Weights of a small mixture-of-experts language model, trained from scratch on English Wikipedia: 50.1M parameters.
Below are experts of layer 4 (counted from 0) of a mixture-of-experts language model. Rows are named router (the router's row for the expert), gate (a neuron's input weights, with its number), up (a neuron's input weights, with its number) and show model dimensions 0-191. Each number is 500 + 40 x the weight over its row's rms, rounded and kept within 0 to 999. Numbers have three digits each.
After each expert's rows: "mostly gets" lists some tokens that are sent to it at least half of the time. This comes from a sample of Wikipedia text that the model never trained on.

# expert 100
router:499472522512504479456503478527492466536560520481536528467481521508468490553492543525455449562466412456528529565484478463507437471479480526505495476423458473499493477513504510535484462466419494517515562454536452523526532507484457431531538521530510478462514478347526474483429545479567489507514499489464443465507482455404502569474562584413491549515466566507505515525483451541512584504508472482520439527537476510539479496502508463546570445474517443450500527492517463591476538514511494410519474466521504529459405582514464484536588523553464481484567535460513520524445488520527538428
gate0:482558513501566514459558505519495414533462488481502507499447469518601478482547535558547422503497504467448522504537511530513464564519459559494478498486503536536545435515512497531472484572464566552476530523544472507577559496544432406549519563511464493520551538438498501527546485439545540467470497518520508492472478504484507510464524459521548441446447554461505570422496464479533519491535520549534484435472474494517545560438493473452525503409518478517557496479438462574469434588493481435530451455528470519483408511493519509536568521459508460516521544535562501561476581496485545476
up0:490557396553453543536438486441496517433511521526493433523498489490431516502543546428439579484420467525523501475426501503513500516529534532520526470527495546462496479453495513423548540447493468480480520474514459482448518524485565531503458467420492523524423469546461548500476520505521517582565540470536511489524538524534519483503449522422571486546524438515511460425536509470470455480495458416479579508458594507449542443552498496416443509575448546503457505492510513542480493491481509504532506497494500492567570549510484498446458470487557470444473494484442501405532458452484456489
gate1:517573528514496532447498476503516500451530496487568475425580533469472488588477484529496422504551497525432484544477441453504502490494495525572466462443535521428570567524467453475460556552481506539495478455473479561559484492468516558468487424409552512443495488456544479481463549510503504562451467465400509625485489467478458496491443448534467499478506457464476504535495486457525430511517484512471531551557465481540520499524459475507500469549512476528425471416486485533548485487501464509570504540411470498502508510539474486561543493510531453537466505576495464488509604563506510447
up1:537511487467488465527501521553444470537497525437474491521408522521565500481602506442470492545430531533513490508483454529503503519471510428542530512564536504541528507501531448460430457508513461490471535512550479486454536518442418444499485483601585495617538524478469488475604457499464545475505495472478532467480567509557498490483533474562513470418443491509475510427489491558580515513527504477534533486472479488471490472505488466463498498547438532489541524601494491409477540565451519503501519518517469490524497433500575543431518458438526452458544506477470480430457565485530502552
mostly gets: " Your", " Dead", " Dream", " Love", " Girl", " Golden"

# expert 13
router:481454483394586497536576434576515518472531512539485533466495522492486548514466475549491471506432466482474474526407465412479463565491523497460584546562500465498507436486531500512501460537481519513462523515512480449484539431416492567526496588483484469481504514504483507583417517575513517488504541485492467494408503432455456507506480547531513503502448466578496612526488450527541468524450482459534549467489553509555453466519553511548520529475495471468515499501516438463469520527474516490486509416504510479484482498426534541453492509487450451551527444404511497465514443539444539510
gate0:534531546507531541511455558486449484525468562476517418526474548490457458536550466471534515550428508477412461486506502486425540518549476471551521508508542488490466594489441500530533510493479481487515489505497439492478472535483575511487424532461487459483606521478510494540495516495546528554534443506531463466503526562447534456498532474484509484518514539530484529502484466428489508441453545427549534516500470525428547507535565511553456468552556513488465460489516538465576490551647497587480500534562502425550577454508501447547504564550517449426482516534482503528486515463432483503
up0:483499462586501467512532501465541437518500414583496497558543433468496473508515488545527548461514482526508525445545512574534513468475541514426511481393521423514476455581452544495498526467535525454428535443493548512490468524432460530449557537538498441522450470500532518484496522452446486557495530514490546501476537425549490468557469489497509539488493515398558413499557535496531458499531468514471516483498458559492487493498435442501506546528513562479447565475492543473503513485496570484593501467469530496461434485500463541553542509509542560451598538487484575469487517495487424511
gate1:442542575550532564444521493523571468491474489483487530474439534470484502517464466504489574546516474473544526502535484528539515489460572415410500535513499476533492520494521524429502455494549551549545554510461481388480524493522515449613476496593578478473489477522528544510493539531470518519516517471536499519478473471518481590568558481486528425497506467451528466543441490446447458509503467424479586494504478507497476546571545428573453535521484506546481493595483470530453495552522509556452541458453456493483491467499467459489528488424480468545476489459554536522455545537459496511
up1:506436496485539484491519517488538508460511473482510486488465465518480495576587520485585478501434527519476477558466486493567480492506512433539530443505490455506496483486529509575487486467523509529541561537514483569482559536513399538565539486516453533476570557525481493553466484492444497510517522506494510495483501577510492519579556572498466531453542543582449552542528476504505522508410459564517569437459487398528467466551503547503509452430491477526512506530458429478507483473541505452493513429565514487489484568485495464491451486465529465562511555475530374536498466455608519459
mostly gets: " became", " As", "As", " as", " become", " becoming"

# expert 235
router:487476492463523484446584478492502465470505506523501461462498452467488428524522489476461464515453533512475489510461479492445502496508483467480470496498502461562431526530552456580522508546481470514539550563531560461488470532501514467460481554583515457412467451509466454530473562530607521468510585448532537533514469462474543492614425544520388466470490444504496517417526531501468495559557506459509479424497472556480493488536508539606513482446512530529454488445533497558511524537565511528475495481533579454464466552455577480559563528543444501533513506493535550507496485510507441529
gate0:487496556472527514623458530560503563516481520514477546484527497522480486514525511538512490431558453551474482493481496539460572518519456527464493535543445475537460436487539482515461489516520441525495475469582452510457473467442578509486478493475506489468495454454417467482475449439550540514513534484416517544486463562511533459509542485439476507546523473484466538464520474534500574449524584487460471436517493451577517470486535537555487432532423530471488436466523569465499462454462523481536435568473582623483475499510551490540535541538465538526556473482528478520494578504450449472
up0:542478463549491524485444493447413394535509454481536562468513427491524506545493472549510619486577484441487465456477473502470435504515520492530481480473475491542524507497556489471567492479530476435497451494512509504557479520524517613512542425513526495606534523462535449468502578491498530500532407486510403485511514483502467460528540507543471522502535545550472523537456539535506469549561430536530530516476403561406509471472510522451498501483566544528500475549529484491515565512497513528516548572512540526496555475532465473557521529509511525408451575498505489519495472538536499513
gate1:449524458530478460484539491416532418508495468462458480462384524501561548428475479485485529527502499449419504462478460428427500470515498472531514501519508472565478492500453452510513529531446475426529435475544550447495452518534535490532455495466535459534503487507454519475517516493490443532576533413481533447473514515485478466562541512555444464449458420491410432458503572527501535506498508555436515492532520473520449495557458500511512494445535572512510575514533507487459480510517575472480470528564472494427479513548437508501505500537596469486539518530441439532456584536452511502
up1:492506498467508489481541509460531454471451383510564521490541480421481523460513493557541516486532479539462595478545462502458476540501492548518524488524464536516452455468486498532515524524533483458492488613543462459530444495447502519569489476470522562453496552466534475585577538529533442479576451488442506471515461469489469446497490460447488454544437454494494422595510521477502526511518516546392495525493495481512460463468488480552558512506401551483496458471537486524502526550505507573483543438542563502501517478509539512541515510554606445477494560552472485528439510553464436483
mostly gets: " da", "ń", "ş"

# expert 122
router:464483479461539443488500450514529510467559528479564489458414509524442523505510630535450483481523463436469516529499537420485488425445517488473535491478525491488494470507495463522459452444488435451463555424476475458438482512494501484494544460527501479478519487378494465511497501487571497515543534512511509489509480543405588557539541554404495510551479518509536493447527506527557513477483490442506506438516557550447452507493568510601497439451536527471477520475518469593484528419499525438456453524583491489447501504547474467479499480521502531491559528462449468480484518524541564468
gate0:533530542447491492559453513506434534550460543482554377455476511518471505521431500553483542506468486537439487547464558415432450496469520535500455500495489542483453537503430517523547499483530534462594392531488508543533419496524595546463537504548524482485474505452451479493455437532508540556480471538493507550477553486532482560475563485510542497494483462504570511453515508593438461516541508552482494510455576437522595504486511504505457538490521487519527458562553485505522581459482471451525479483534507478513469550451505451479477476454517549563479473472517465448436551527517527526
up0:479515467512513517475470501516470588445536514523556551506511543540503434493558473494607552532480524496475474549449426514488509540493536522497545480470518557475511498407556452431478473537452486510511474469523585516579539537560544495537507501532475513571491509470509465486543469435424515505540525536461519460518468546459534507460460419456419547541459506480478554517388463567530537503537508480434504526418579548478493477454523561491485491476494491451516555528415509460419496457494502557520500473462506565524472452506484520584454477550515529474523481526415494564459497488509512495
gate1:468450509520495492528552514584501510513462583477503424502460613486443572549484501495520489573491445462493498525531454480440468496479450526527536482472506537460447531516473498443493498552472502567547468524499563436473535515507499549513593444472468497524526470451538534548479506480519493467512553613488468439467558461548524548471592435511526470509497516467413459411524523469550499485492431450522447428456546523547507472520579516587497469521530450493493445573454547534486488554476515530468448530459494476448486535518486480510462549466498533502529419477468477504483491494527531553
up1:529551498518492540522443502423520508435519414494515561489581418483478472468500527535491505494534595545495508513519571548513509541433534466462464504516460481553531507505483511545553496473529467343477482515504488516553464537569487522453477548516536552418494512543489496479523483510555495519504542447484583558528453533420426446565486544520500529481524470532573556628478525515512453503500547513529553511547486470435506521437461548483506521487513447477503560445516443497497530500486499467508545424520472559553484505436531519514540490485516485517450547456438440490503482513512472489
mostly gets: " Affairs", " Health", " Medicine", " Science", " Sciences", " Fame"

# expert 237
router:495506482493515531498532492537635493533488576463446545497508533440344476542452477538493532497461471458488496491502549469454532482554501532496532508443543457483512505456492491500551454544516407494471439450501485514499465477523496486467492489578488495483483519476490536474539563472520533496498568556490458541413493466422594426576521455482523497544502481508483514427421568502473529491481507479572549511451496552504481456509536489514481472485461463422528471486542515499472592476518498540465497509544521419478469548461534537536460483504540476435526452492474516439551455569498573484
gate0:565577448506518539534459516471473484513477514514464529452486440567508417500529516516509500544484528535529456508542483501498503526434576488499481461498472465514503448551459455556478459518517555489514431439438542459551469484498472519445427480471481508537527527454433567523519447485495531516477434489421542470508517504539534470535446527493638477523528492524475581539450563459537482472526428553468507491490462544482486443538474528454495608480475473530534516427523471462512529440542546536507542539513443536551414492434464470443494505480461499458448482528508519505456497525560586433
up0:521543471538500495530479483570490562478470495525462489496440507445482463502512465524459496474396577535493477522520516526495571482463548453474500499487478412479456508557503465550500457507509490505541512445428565435494517423464491446460516458493457519552498512433530587543470550455522467519503519567521540526464508503598615483558485445474532484495515497481448570469460536464506500489481468538522487560498519546557489466513510499478501541505435479474571547462544485468447489461581482470475518528469383463527514532393555448480568476512493445462509504460451555478495475453556548497
gate1:500523480524550581485480564441489546468601507495466510438539530486485474595469467476524557516500467543501576524474452481550474438491465506513502522397460536451509443515527543519499542470508479478456460480425464520557464538487487473524527462475431382419490506444444445516535619503514428485506464536497575474515489534478458505489494508505521552544378437423535530532467483519473483515560472496544520503466503522518497429470572573539497440502483475495511522527483527463516545457512495482476450483562508421498462562514500506559475451482525455502467499506511506528527521510507499432
up1:449554529463508520525477576460497466516497508464471507444502440508489502483459492461542546484505454555485534519470557454533532486563505489421552579522445407490541493525473466495520492542448470508531525519421589521469496538506480520475436458469471502557449481477507504482591536461508449526592546460463524493554545558531479539493471464495514573587524470457502438503494476503517444474420507532491429515533526552591476524455477480434481483447481456558533568489501466487464479480490534499486427526476502416459470523512403504510467479495473418500477386481508478523529541551477522447
mostly gets: " create", " provide", " get", " make", " taking", " making"

# expert 88
router:512513441476521485533533507531557526499530505500444515478502425500446456514534501512489484547474488519543523506483432503491526535464480523535555494487514510627493525492521524551493518601416462487414511512541479512452517531513507459456449517553527489419466498476613475485515545499554523462500542524512399513552531550517518467476508524434445454513423495541518550509490529520531527487408438487541474449581538511564556474590501527624489512527465508477514498460486508509431468501497482538510526480463513534432426485494552548526432528558507484525553461435541491474516496559481519432
gate0:530510486434493497432492535489558423500522511465496575496449464515463543507553499618526502491446464502466466485496511479540514540443497474485539448511473546418470519495491508482483492476416564467447473499525508530541484500511507495509504480586544560582479488573545487525510494527545486443509428557479495530405638562496565535463440495474513552457499531553470552515552480463470558501449540501519535527423578546498517490465533521511521573456551521576474440464505472520519450462516400486503488522531495527469487508486507563494548484566460477508458457517514558469546530483533490549
up0:510542513500496458494505526523505456510503510491519475519496513473559506506540499523510493493506587563440499500583503506476502454429531490486503481513411469485557470476525527493545428461623501389616428562490443453458542530469500498479488495503530519510503498469499413500427462438479486513471492587476463580426388530564518512559476530531523483462494501499442541538493552551437532495456568520538508494491555453486531499500504516498492536520513575510553497456536478547559489444465487453419460490472472511487561508521516540538471521418492525540518578511490463482541529531487524570
gate1:428578454514453566520465500445466503498449582554521533440506491505479453493525507480486502540558476497536447485484550514526506536476503523553523467438494523560525457550458528546493442518549470543497506433406468550471524468493460505456504466512536502460496522508508565537480477481576455590464562418504447501497549552513465469482566501423505506493528506523427503470538459512553521474481496523519513450469488524417562494553530473479439462421450584477611481539570529576493531432524448502503491514471503503434464515479423477473571561512496518494515472438455510501512449464470471474
up1:457575494496485573539440502453492503510468494462510520462512484522467457471460515505497468551522487518521417509497535467596549548546497488579516493490514527538484440608447541506489458515552489516598458497446535520518528467517476462494539461498499518553463479489447622491463487469575439587505576407475499487478536522530488495461563505462518524505494559482415480490528467530481441434491528484490525459465491447426528513511478495500438479451494550498555546563596488608537487472495535564494495507444516502529470487468491506464573565534555510521500527461483449457489442494499492534
mostly gets: "enberg", "ller", "ner", "mann", "auer", "stein"

# expert 74
router:503520441516544438413511428524531537522552512493574469487489491517497492547510613478423443550466478489518551560499494389502537490550514558502539475479548460521450510499540491492524502533450435480523536435578518544506502511456440554495450544469466534433500541466529460538495457496611449496547520476547545446436440490462502486487463435458497449507436534557491477501490562534555486476504508498508535455540536492563502548513492473502480518469503452510526477464545512502533478481476424447466452408520422473473469553556537558488420507475481478486564445527518449471494554486480504484
gate0:491463466477574541471527508540506448510469421493554472474473483504479484523570550479448535536478504542526549594517509476482512514532592519526597408508513509478465495531571484546517451506504506483506481469490521567419479484483504545467538497480492465401480490569474478610514522419487472531516469525511492508501429519527508517455481562429489413497510567533539498509585572558527477461520513510476565467530474505509515470547536442489524473466433554474580514462462486528489506441482492491523477504451484496453463452456463569615426471593520488491489507535483533457502459492519523489
up0:489476481494589499578482495472509503565455462589481499529529555391535548512561475508531492492521441438447497539539503523490547523496437421504504533482458438498501507470417446445455414446485494477501544453472540526501398531491475459445479470444559565489527487544519549497509505481407494455443462431561483516498556513543527513546517491502539447512579542507484569544461547515488512425498490507507518472477393497517545487501468509542552495500481471499465526469429495438471492530492548536464426441475498485566505493524484432533477520544442508448493459459510495439494468523498483554
gate1:515560488486461530522485443523508454470496512527512514450481507492567570469514535470497435479455531514499524620536471564582509517508482518568430555506486465490498472520522478493452508500475445470501592467553553502506520526492504556456457493548480492513475505512561525498463456499450489475543536465443540492440542443521523508415449453517476555523435390543527451442454485508481519470465497504541600523493466481590447464571508479446534442448501476480522551498525559527475488439502446533592444502484537412471460452544465521459467442484473513477551495512520405508483451506545513495
up1:512555434452475492500492454493461430448569525488550493453526495454480506462460471463447483537460492509555494549535561534564540432506487532533481496490527497477487556578525528554493500518459456408491439554528476547517504531476548537543444492457514519480400531489508445493510447510510528492524529467463476471485560480467497523482524509505534526501491463627514455558466503463451530493495474481511499503470475493473450522455494448404490466487556523451511475521465529538532413481537474550568516448500497534454497532548497531422456463421427551527532517527505516548491474537631574408
mostly gets: " Association", "idae", " Championships", " Institute", " Award", " Committee"

# expert 64
router:558488437458574521489534402526540519508577497487450507497475544506500437479507567518462480486499517576531519529474525387469498530438527518484522501534492550577545518486460500517487521549505471395452505469502478500468508605506493486520510492509563458464507504443491433477529471507617499441524486583510530461468475592492503450555522542458494483534444515490539492481443555526464482515509520526512601504512546473549524497542482543489519436469506463513492456437507549563540484518513419496552485452502406472443475542480559470508506522512441458478478435514544509467473480525505545415
gate0:510504504499474451431490485568535502485546491455478477527490393542554485526505541455534512515460549529435485544537497525539569602501445492545536428539516470566533450433518532529431442584455486503488447490449463526500516566491485445472555519465389508507506447441522508499473542506471484540509539486476453443471540531458494482552493548508526539507421518434464454441423524457522492506497463449484564475522507499565538479516482477510518500549521494493460396470521466539512442500564515437444559490466473515500533500567527468517518482493488424529557544547451523517494564426472487462
up0:485559520506533509498568493469461493531508554520481469446496516510491443397567523539466511593511466555483501463492526488527406439505514499534471525409470566550496527511481467472587563459448486551525531508464555461450494479489485505524476474516620491484501507580526451485539541502500495513536474473575455461488487475493525511442504466483485487476528456449485561499452524556459481454445549563487461493451458577478442486580550568407463503456552479463548550549469515479501537466469452542504503540483534515475492468471438517495488523497524493473457537457448465499512433619490508558
gate1:452515471483516487522536532473551467423518500530530624475507474533555505499589492430453545463396530513458484494490427612594455503501554471491594491550541448517467522463521460475463447451507548504518516569569500513525483495486515464523490487555628432487480531472460508507478502528534510475446512514429533456542509481522474488494468491575508432478469519520490505473483558544494472427568557480489504486520474528545534571516536504488466467516484564532518526439568530464455495530532489533529526488491536500437445490450502497541500453509427456585487481498491538550458538525509524497
up1:485519483485449517489489531400537503525486446483458543487523510394487507441492584472542564434580513505515549534453505516593524501514564505476510495460521468552458470531472525550531484530531450433558591512515485457463448567472446444516464497490448524530447509467548494518466505530446496492526417480494484474507547554465514544533470529497533557492493429450552523492450583514460513478438558509507581515471434473519507495480517564448439503489447508536542530501476539574538566468497467525511500490457500454427464493552526485450447484597486536491531517519484513489515485577538573555
mostly gets: "ensis", "sson", "ović", "ić", "aeus", " Singh"

# expert 18
router:541512453467532487521515504556581491485540534479494561522525508491438425489525470528463427509456429593569490557524527469511443490440518472463479439503484478541482497487512469596451416550499513466428542435513506526478505557518515490502447551583500443429521524441506467472464502564566485428485544501540499500505444461540533440539438491519496444525478582525451569491416568547478547532508538499556521508505435513538424523534548574544531507462504498495491519509509571519524460562501478463462498427515469485423446469484492542471497523499459417471500508510472512460513480515515524455
gate1:571485548523493538510550513504507448539416485489531495515456516518452432466522457539428510549499538493399501559620501531484494491499514412487469473493447486518456519514475529566488487447461493469405480413531456501541458536579493501504542480476502529470475499467506504550513488525436482465454478477522497530495466498585537465518455581543526523485482512564491458546467506470448507516543506514537499534539489470545519491499519474570566505531421464449555536495474497469550502517526441487500434453476458586526481437581458543415507498502445478467508540536494550438462530539534551400
up1:466483534488528507447453484518448543426557493508444469515494503470534561560496496470630498422537542486592513478407478417479513469464528586496521503481544511414566485412492488452514552539461513453446524520522601506513497496445533512509429480507501433456556523556473448442469487507551505530571547534409487506479420508419486521495554449472447461509544511481523482494494494509508469480497501503501530488497528534567475534485516486462514481409502485554548458490516454479406535491500525496494543499498505499507523508483547502593478480475509525537440461482496489589489529476508530558
gate2:484541484475546506501510452615601543515496500446522440499543521460467392505562481528430479488487490472550512513493510415522591492474511447506469492505489446512545489464479455545472566431556581521530491454541481477459519551535536538420459473421493439495492529497488488479472515502427527449528487508456488580481470425540564496458494489489505517433499454470543504472464538495511498531466578517527535474516496532476485475500477512487523477502552546479548465511504487474580505513497524457439469484467476378474386482496539444454478501518511545561468533570466526544553534551520487538
up2:431451533482479486512501529475429464474517521460521503526483516511487522450516502502530498512500480505414515467517538600418532497500411480496532493474489480550472468550548566474529436569564435472579473548417487498463516562448410446587524498459516529558537479542548556530482508509608490578574522471570588468462408568520474488430546517487548450511494530481436420477475479539553491507544515507496479508485497468470446475484517476515417509548504510493476522490483487499531462525481508502530497553527545566502534483525481511471542531533497454487538473443521497407449480537474502493
mostly gets: "borg", "sson", " Rovers", "aeus", "apa", "ensen"

# expert 6
router:563546495475515473553507465563484506486509511557544523481535524479466507520447473496478462550449481487426460534437493467470405470532528521446565563528467474497516472465489528482593484518510489418467533490522565485462540472385486546512506549543511448483520466467552505599444493538494520524540546508510553540466494401476525485559472505479526562503442470599461582476528464555506454483530432445493556440454534532489415524510589522514562550482535466397497531502516522487515488500508490518522447411531522505489488500415475551503488517524461443504511515494511520465514447531480519486
gate0:506570473510481522509461547527547483496501424538488502450538517551533419494490525460519486487532551516488545476535472488520527535518534484469493391501521495522604478457460533539465543563529499453492581458523480515395523455561512542546538500511476492602512426505485513560516517498508509528495493482498577549511505514545472507454532496546551516525477441450468555504500522445541504513539488486347436465528559477422503495489492506489533503517504531580571572462512429508526512540551431517473481447557507465487490476519450496502571564539546542548506476529521484459573517437511549469
up0:536530521470483402370476477505534475409552489505487436475506525442506477466479433462563497539473571496503525579538484559472506490486455480486483423478507525503510499491516499492449530529464531463449507579491503509492462514495489510527527502516489527484443461461575519456487511531489444507568545519467488478556498584467474510456472552540559541553482480592478508529517484545474489475547442545526428545529537501554522469519459540498473509503500570532576507530423562481487540479498435446446549433438520437563426516504564511522495536531487510456551532549556507447521428498484421477
gate1:511505486437522515468459492553496510516524539482583537528474522539601527541538539462432480511521477534524431522481519430424456558509476536522496549483508537518596438513517567450483465471473577527484558458421546497476483449489521525454512579505423422524470513486465470475501535516531469529488501480535446465470525478546515543554512531531502480536468392435543540498495484563574520488481463556465483433523526481507502498506493463480512557479540456490469535446551509468465526477385510475494473526572472540548564468536544558509547524494552560541530535410540540493467534552530481489
up1:451503453525469540548548464492560517503488487480405521467524491480467424409504517531503532502551472519485544496452439542515511540487533441406481568441584511492502446469498471499462511465477522480582466453472520525505516491511476514567549436509474516471521480545497576504451491472471522518565479503510542511431475526479474503464483533466521494506608510506569490502526506438474502569518492530517476541496488533450498451544543529516562431551458483546547567471469393517564483505484510525529502507472546454520520559424492469519439570482521466472532590452467478548605483482508568572
mostly gets: " as", " including", " when", " where", " because", " As"

# expert 229
router:540434440418468533504589516522493486498509509497523474508498484423431470482553503455483481515510474568537542415491456415411477525502508474462492519498482442544513430467537487560473547547406460457451518576514487482479514544513464522502457546533518473426509448500499489449490502531579563494473506449565487504475421464468605472529495531505443532463498485533585464437534570542506550521469493506527542527530524518501547524540512543546544446499527502508516421498503490513543525480524450532472513501578473460445513466425547504553504489584451480487475512526549502403487516549540511511
gate0:524501507512561496513460545463385513467477454424479573528521510520434535539495519503540465527503541562514504505473517493511492468502533514563529472561555448489457457499508391499480510543523529496450485549441543557503412593521515553466438519517468454422469519454509487535496552561542455479517503500491497472463500475545516500424504488507489520543524468470455424606516508521496458547518517446517445474509526467576536527500517510502532497530467510511523615462526566499500484472496471490534496531403476480506461487494539487504514468476601492518544541518564491374531571506499573468
up0:534519590500413560540514458518514518414451494580547407489484445502615464488459462488481548443529494510513553522420479487466458540510507516457515488480470506480596548557533516492493553516454517468422514514562508554475536486466536503484555497483473502415508445542542445530463447506516445537490516527513522517493499460484514520519533473455462473476489530558485466564504417443493493503527424467493494436503497463550509496511491465489504428485462487461551403481463501569450566495523524445507532523486469578534469518529417413513485477538483472466473446524464461518517492500506438576
gate1:462511471476531611496525501495482458483482461524601380525475466505530494513573512451446442511494457571485493506566460419432475537498516504518502500593568500470516542482588475533539480476511472506487538548501567535523429514519516543499446456498501507453481477482507541477498492464481507469557370503589531497482493474485546519512438520547445480450464545533517512502474523469523473477513458494508506540540445464516451501569490472524495521536543477542503465481444498489534501500460513453545519493428509438485503478471599513486527602494519548444406499569447528499546479536557545511
up1:523476416445515575522474535457503490446507494527526493530500485484466483578565520492559424493521467523469525532547471435439468532505546537502510512516537478531504549531586474525550449468514481492460513542517487487494409497490567562491395502493462479471533534459494476518517474493495517510441429502530494531486491511496457475534440533598429467472447548537545597491470526488519493495443508545487532479550461440448541449549496498532456524561510461617527418517540547494527543461512507482533562528443503491465527495524513533551536578517438475491431481601507523510544549542554476454
mostly gets: "ová", " LINEAR", "ión", "ić", "ivo", "ski"

# expert 117
router:578436581478489409537455505490534507499517527469534510491506495489450526431466500508433483539481389500473556544510510409519498489483534483556485458481478501574494517501484424546556464466387478466503570525522519573464547537486471533486501517530547469384527514443525516502467528493568477503613505412430547475476339453513524517522433489481518533492487481496511508428464506483492505476473469429492525469535476492478491529476498487500491496473556497465493493464495546551540455449437497498436512488537493431452497504502500520521501473510491496423524525488547499493458513516572533499
gate0:501407466499540485519485492532531532493455512464561334491511475499501487497510486517506474467500503517529496487483521529501482456528514527471449470458487494471484541534544500511559558524523553496648533464536466431431514545544478540470526465557525465356566513442551527525500534487541534499456496528532507500481593510496538484453531521484468487520495488525531465400543567474543497530471438480497439514510518499528484496529467516624486488559537544452549464441516507531478476457470482453498487440555544447572475545477484479494549540511480515494512488528588476484480462518527475549
up0:510532518495529516523491543484470491530388494424516403502516484470474502497507506517549517449514519509482472465496484548527505495554478545504446452483475551475484506471516489538561501520509549554627509474477512506442511565560467525492495455567443526448506464459510426534503528543496541500536481446453520580518684538507480431496516536499550489464523526498460423441504532452448535465506484488496456542456546506548461469521436455568538460574530523478545481459493530510517429451485479414506528487494510483536606499502480536477530495505533450485467506477512421480474503504532427486
gate1:499543499490489450543573433553485458518526545533477473400465511518485468530527525510556598531506561455603478560586491541477481506533531478466562412525490484473525491476502434520482542530479520517511485481432582510462545433437501430529475489516476540520490464472546522499511423499511488462445485569501455517452457428504511507495443525522446445497516459458535546578495550466528531481548470555474521477564479450480480494532449474496510517545506539409494450530476497518408464451483503460503476507487470503438568499491472456571533520582543516523561494586494440545520522521472514485
up1:481514521509548411494489466533488457532484471492445489490510517586502482500498494519555507472508420480481475515554459483490507438484572471505543511572508487575490489510448547473446538486496562477542453498489516479490481543484511434560481542481469479539572442507596516497544499571483463464557470460465460520449543500549577473540487521544415485467502565494476472497541509542500508460515544550583460520535490490479437461458493544473530470466499485425552501594534591443541556552394471490478473532543465483476490529563481522589549554558437514497511505503472486463566495436519430481
mostly gets: " Program", " Advisory", " Research", " Steel", " Grammar", " Elementary"

# expert 79
router:495469429453507482515521460548532436517558558525488516517542561517477464480547548477403456586458457500554502505478506412487512499471511543511539506479488520585493512511451466541538468512475465443466537417512470510487513558475498483460463573557532482425490500440461475505443440507578505444494495575514469468420471505480501469490399511468495483453475549539551546469422559531479536477494498524490582509556494508566499556541505527465477507480491409503503479512511580516522453492457440518476425464515446465464473576419566477498495524515411466475510488519514522490440509513447511461
gate0:504490472470459508520495478478500549574525558565515458536603504514461495484538525466453488501521461510462530534530416470542475434509505493554481518441555450648471519553487458498511445471488442529460492469492490486470520546475526500471397554532502506517492453450403479511498503551526534505487522503484540500501492452449541469593467492432526562526440555498483485502434506475495552478443530551525500550516524497481538493513550485543448517559498449518524542498516598444570577479454580551466504464489514453470501495480533530477498514512452533470527536566451446498437527454421440484
up0:492501485527516493514473536531422487469491441426423537436416474535513535536523446562518552476527553513509460507498551550420485519528436439475447481541481526418536494521482534507464549492504537481507514550515508502573498447500477487556573423496501477499490563509647514490535508479473500529506544511451506533528544545565499497407532474525465433505521495497508421548557466581495450545539488489530466516471513533500494460479466471522509520482531543519466442436509482494438449501571442499508531483515493579462507521534508496527549460484540444510465445454566547536537468507582598478
gate1:452479438535451493530516485464513480496527551495585444465591505457534481526500488450485468473475566529586500480517537574482554463521485537445488430553482562549512498472491485475527533436502553518588569512508524468535447510504521532524450519480556407442552523458596531489507520520566513459483570546479494473520540539450513474412390499455474455527468464501583527429477534501495558569472465509485509534493490494538494506464493515558426520546500466525472559494488567513397481502480463500475484436469555487535502456488507460536541505524515489514519488480500493510533455516534425587
up1:474489548502554531522400500553534542463564466589520469483459528487478446460485476446407457548481434507506478519455417426474505471503476505470496550516470458531510533522482550535505493479484464497425567492505500497478558531577500515507482518543517478496494413461480561497548539490503492479518598498481527538448496446437570560566490548466456549494512488579478515480477504462560538494551509553474432432496542531487479555540484456494457520537544427482510470545583525463524521510536554503512552433456486524495496447453492538486505551575509483542447479541491418478458492453566433486
mostly gets: "ville", "ensis", " Avenue", " Creek", "dale", " Cemetery"

# expert 69
router:572453472449500457452500479528517466502548482504520475479534483435454503504513544526481431558468490484465538529482506425472554491533535560520507411493556463488512507465460553509570491521416435525522563482538487487457560543474524526499435504508466578414476539427536501480434485488573538430583531436444565486450466540514490482549410517471512455493465552513528541466506564509537469453494533496504530482546481483500462603542493466477511482480526472461496515462566523456500513529542453526476473424519458442476502477497566563468498537442489451486593406500552540512493489484472466488
gate0:515513543490485467516519504454449528508554551540462353453512572425454511475500475485501466570531496524461512519521591528486499525486468569565516539490550556591539552514518529434532495535555489486577491533500508493452458468463500511511462535458515457439532485529597518495481523471453499509429526612525484526547447508537506506491469481535545503532486515452488577493499571466459475516452446462492457558470472492528480469509484494515379479539545489507490469500503548476458510524472471526436476517457483592538536494510529537490431554471545500497570511553422491576483474519547478496
up0:511509482505501503514476517523524433459521427516537604468526481516516501497526473534428510482463523444560483466480391420515534479449508446486561500522501467402437464514512503511558537432428489510447498428502518490478499489504473498473520487600553512557476522525432478495538474522540495521472464428492548501454585432486476539462567478452459544474514512549492430489527471525489508482542503485499543421472530515485449490430486448483585471555480527563450512520555440514544505444481448493549526524562520476484475493446498455460565454533430525533414464435544524443519512477466494472
gate1:527554547469428489470493473463513506512593464584525472508529478452490529510454528488500492472459490450524473524516542487487525525535561522521525508534514524495482502516471507452496491546518495470495523462516461488570504488538464528502497467456497569525502439543448483443450467442493534522492457501487539518463387512515505559444501451562532516496591487566500570578484452534514503490518599550493543510408428466533477518503487496442503413517522451454424488458479471594510532552526550482553505495557395507536467486490512458473499519494487580453470473533487491526567490402488571401
up1:532425470505455489545522483518507520489496503489473490476473501476520500458485510470471444496507566438536562523495480584545505509492535546491464509430509455503526501477500504496547487541516505537458520419498495465465556558498495508466495467508493482605539518560534521499516495479548503489447467511592442440487656566487480481463511435490523519512529475453432429402508514506528514482450413512460513394450474499606561509553533578522519443513492544474591488541465473502460506500426544437530465502481473516459481556467475519558430460483551500489488527464501435481537493468482537471
mostly gets: " systems", " stations", " system", " regiment", " manuscripts", " version"